config = dict(
    n_experts=20,
    normalize_top_k=True,
    n_kv_head=9,
    head_dim=64,
    norm_place='pre',
    init_std_up=0.0405,
    beta2=0.98,
    weight_decay=0.034,
    final_lr_fraction=0.05,
    train_tokens=353800000,
)
Below are experts of layer 8 (counted from 0) of a mixture-of-experts language model. Rows are named router (the router's row for the expert), up (a neuron's input weights, with its number) and show model dimensions 320-383. Each number is 500 + 40 x the weight over its row's rms, rounded and kept within 0 to 999. Numbers have three digits each.
Before each expert's rows: "comes after" lists some tokens at least twice as common just before its tokens as in all text. This comes from a sample of Wikipedia text that the model never trained on. Tokens count by the router's weight.

# expert 8
comes after: "\n", " (", "==", "===", " /", " \""
router:539572432452495508509540383594503573535540453529495494510526513570557421534481525460567579498473471490460486515521447469469505495464510525500487501503496528542531413495438491519505543420480473
up0:579532409447486448517579463542515517527491540543501419484511437510497513479463484505518496501576470523435522545418464509498553430528563508452480443452438494525472401513453536503459443512492519
up1:528497421492506543513561423487440488536425451442499494587482511539494501563529539444478553522399458523538559465457416484532462455512538478538502436486508473486469464509509586577461465455548483
up2:532436534415477472552432515551510524518512544431497585436489489512457556468483555480524536492515449485491469545561464593483451453460501552427507517504468492552509552473561568533507545445464595
up3:512564458458505497412530440476470495430483471533570506541495499559448510488580530479499534483498548554470492535540494551477512533508457447557470500513496536540542521494593421452530407468533513
up4:495507467490532477512543537564512470519547479446471503490476490488535435546448505467463503494504413471531579479453486434568471480493501464498471529491510498533456441498461543547563542482423458
up5:485512441483514563608461443489505469527473507577480500442493501509475463490471517470479561463633442434543527556578532517448503505521527518459504536537539530541481476482468557489509495514481449

# expert 11
comes after: " |", " (", " \"", " at", "=", " St"
router:550488406475484575500542506426477575501476455447493497541511453559486413517487494444495499444489486518528531599504436564506494526550473578470486439589483461532498476482519527590488535497466517
up0:508520465491573542527519508438420479471500513506469461519446493535535506521471507493454465392496448408422464452552475452601506450487408465471453482482512529515519529466549454511530528556540468
up1:581509479459491464501540465512523531443494504463530452483484526545521477463516488525467485511457546572557513524513520443600521526451456543547442406538484477523514544531436528542441416414471573
up2:436513485415443510442472542464501496471520500417468533508495536578493460432458510430472466489512477556497535556531491601479521468487458464427453504569496463565472575493514567498481578499461456
up3:516528479502515514508523483456496512468469499492467490489519445407509548485501475527516527455522464424507532572407478512455504576451456498523492522536561578521454463511477523491482458490485544
up4:550540495477464446486450537446510574481472449489590487518535540437409513479539475486501494468481503490502480499452489503543500455560480448428527463570498508556551550500496477527498535501498520
up5:504414469490431482475532454492449572475437482434499473500476554495515451449589502465448538547472475518558535511518538513549522510479545455471471468529524484570471508511451550547449507488486490

# expert 16
comes after: "-", "|", ":", " (", " •", ";"
router:558492443540474524440536477510417491514520530500508611458505503555457428554480433470475498484429475463491442564482523531442509534509483579520457497502462490566509453488421560447486512496469486
up0:507481512525472535518477574442529422510438507470506500451542493509452462551474456487518514487470472480435495477561537531493514501522459504500510456512493480552515497536539522490517514507424569
up1:482610477516501507540535498515453451564539453482477535454510546501565467504470492540474494475411489452477556529611572418457526546476493569516454475476454543556464440501504524534508513522447485
up2:479508518487583502489496508502455509521540516481519444516506518514501510454516559401536495528515549534517468506514531485478474576466521559519531489487541475567487466438480446500461579533529460
up3:525545541431432564525544480539512514555476462504522569456490473525421507514508497485479551482459509464484446461460578463479479478521446502561555501446477507486504546506530558522481505529533512
up4:554482507485476413440409489561508443499499569494514492528464519468445585494575517504502533515547516433507508498437515479520500489527481540505453557523452531514466494498510469553507597457488493
up5:578432512520544515563532519503402549512467519506469492527501504520506438501505498507438467483456481493498467476559575495473446516523464469480552488483460471569545534484531455552541547527511524

# expert 17
comes after: "\n", " ", " University", " County", " City", " Location"
router:492485484528558576521524472488547492546504535531448398594526514457489473583516493529527484466557536509498497520489523523503598426514444506529434417514464487524593482388466491555398521428507514
up0:527503443519532524483525544525413524557494459468494468469522439524537526487562513443511485383479489504530489488550491461464524449473450438521491546523527484536432471492506563442432521521479515
up1:427506504531503487504551510440456542529509536524572479506457511424524511450546559445515518493506506428589517567467496432467459519532504467528510442491510467521522508573491507574516485483555512
up2:508502524497537535518544479470530551571474482487464468544523471441481500455570501493470434466499437428504543497505501635557524553464440539534430513487498447552413490508564479565511508463470434
up3:449474474461489475521491413502513394477469577514459510491517498534609497562483575485494474450461452449482476501495515456540505484521434507567488461429495497485422430465516435506518578489524479
up4:576542466466533516526446553531512476547406512514467481484438485532582536572489510601540479491474472511481533471475467463516477460475536538459548466494502505546495532424509549487382506498553474
up5:581454502528532556501559537572520541588531535465513472497529479467542505496515565572488423479502495522444544527505522561560527502524484526516493434513577418578532477471486515544497518518473456

# expert 14
comes after: ",", ".", " The", " that", " he", "'"
router:540487504516518574537456527516482505543474489534457523531508493487550452531524472517556436529500460554515589481490465527514579476523476535548455492530439497531551502475453502470534568475520492
up0:488529523509494466512497472513484471501522490522551423474526543476599444509570507475459488522553538477437497512448475443558447490457500482447476476376460480532503543417506516517467531451546396
up1:513511505488560569563530516521444483468514472564540536540502452567462467535458535448482554488558455452528537426480497475568511531462523532565523502523490519496531476526460529582591485470489458
up2:529512465512534411437468500467460445562436521495570456498496507539461536531523466532468437466480468502544466475505545467543479533442439549595510515485470476498474516500551534465451422520570471
up3:522462509475502503394459504551527569495538493547509543490479484500478480529561473471572531491458457509498456539491546455466552490547488493464534550569521441548525462432515521499544510545518449
up4:510570472526497478497453527565405576458471495477553460465489410471549465540550495478545532472501509483524532464526518433548550439486489568444542550492430440525447473444498492476536523491515499
up5:481561492508519482499482497519557529460528449477475499510436489522479481478451500531517534506464545524559556434421580469556571471575480487391482547485437483532478505529534520522495572572473492

# expert 13
comes after: " was", " he", " and", " is", " He", " were"
router:473479493449528526474518445539478556539572517506476493603548534593511481550485461505533395505516567420477482447459486475474505490497479450551465507474510418542562540513461554535441508484487477
up0:504452461435551467459477479507485482508543542469504500519539617543505510512426475528538489517437503519538549442520522475514507512519506503482469463496475529509538449489494535555479501491450551
up1:444466499488433495436550484500555533517472485526449490494533564557490512515550476462492475508492423500528442490435501519423491508532468540511517477453523513513535553542523466583477595466534562
up2:527497488486528490427455496522494511599552433506489439515499422492576506547476504433503473551462606440526513532504471415490530575500504501456520514457469493560455468579530474428497573491536552
up3:489503516524535515442522452524483455555520512532533544496494430531445514527520546491473448468517515427412475504376543554494496479524500488466462563451551529548511566510490581541499542552524516
up4:464535513560539506515485499555466445487539442458449513445497480489528483499532498478472497538550519503505552437556446451530522479474471491549508529478473499531514560530488487554493479507481529
up5:423495505458515525435478440466474573482544516488474509506543499518568559529483470522466359523543451511523464501548503521485533539474550510472571508490516453489386548493470559519484531472528475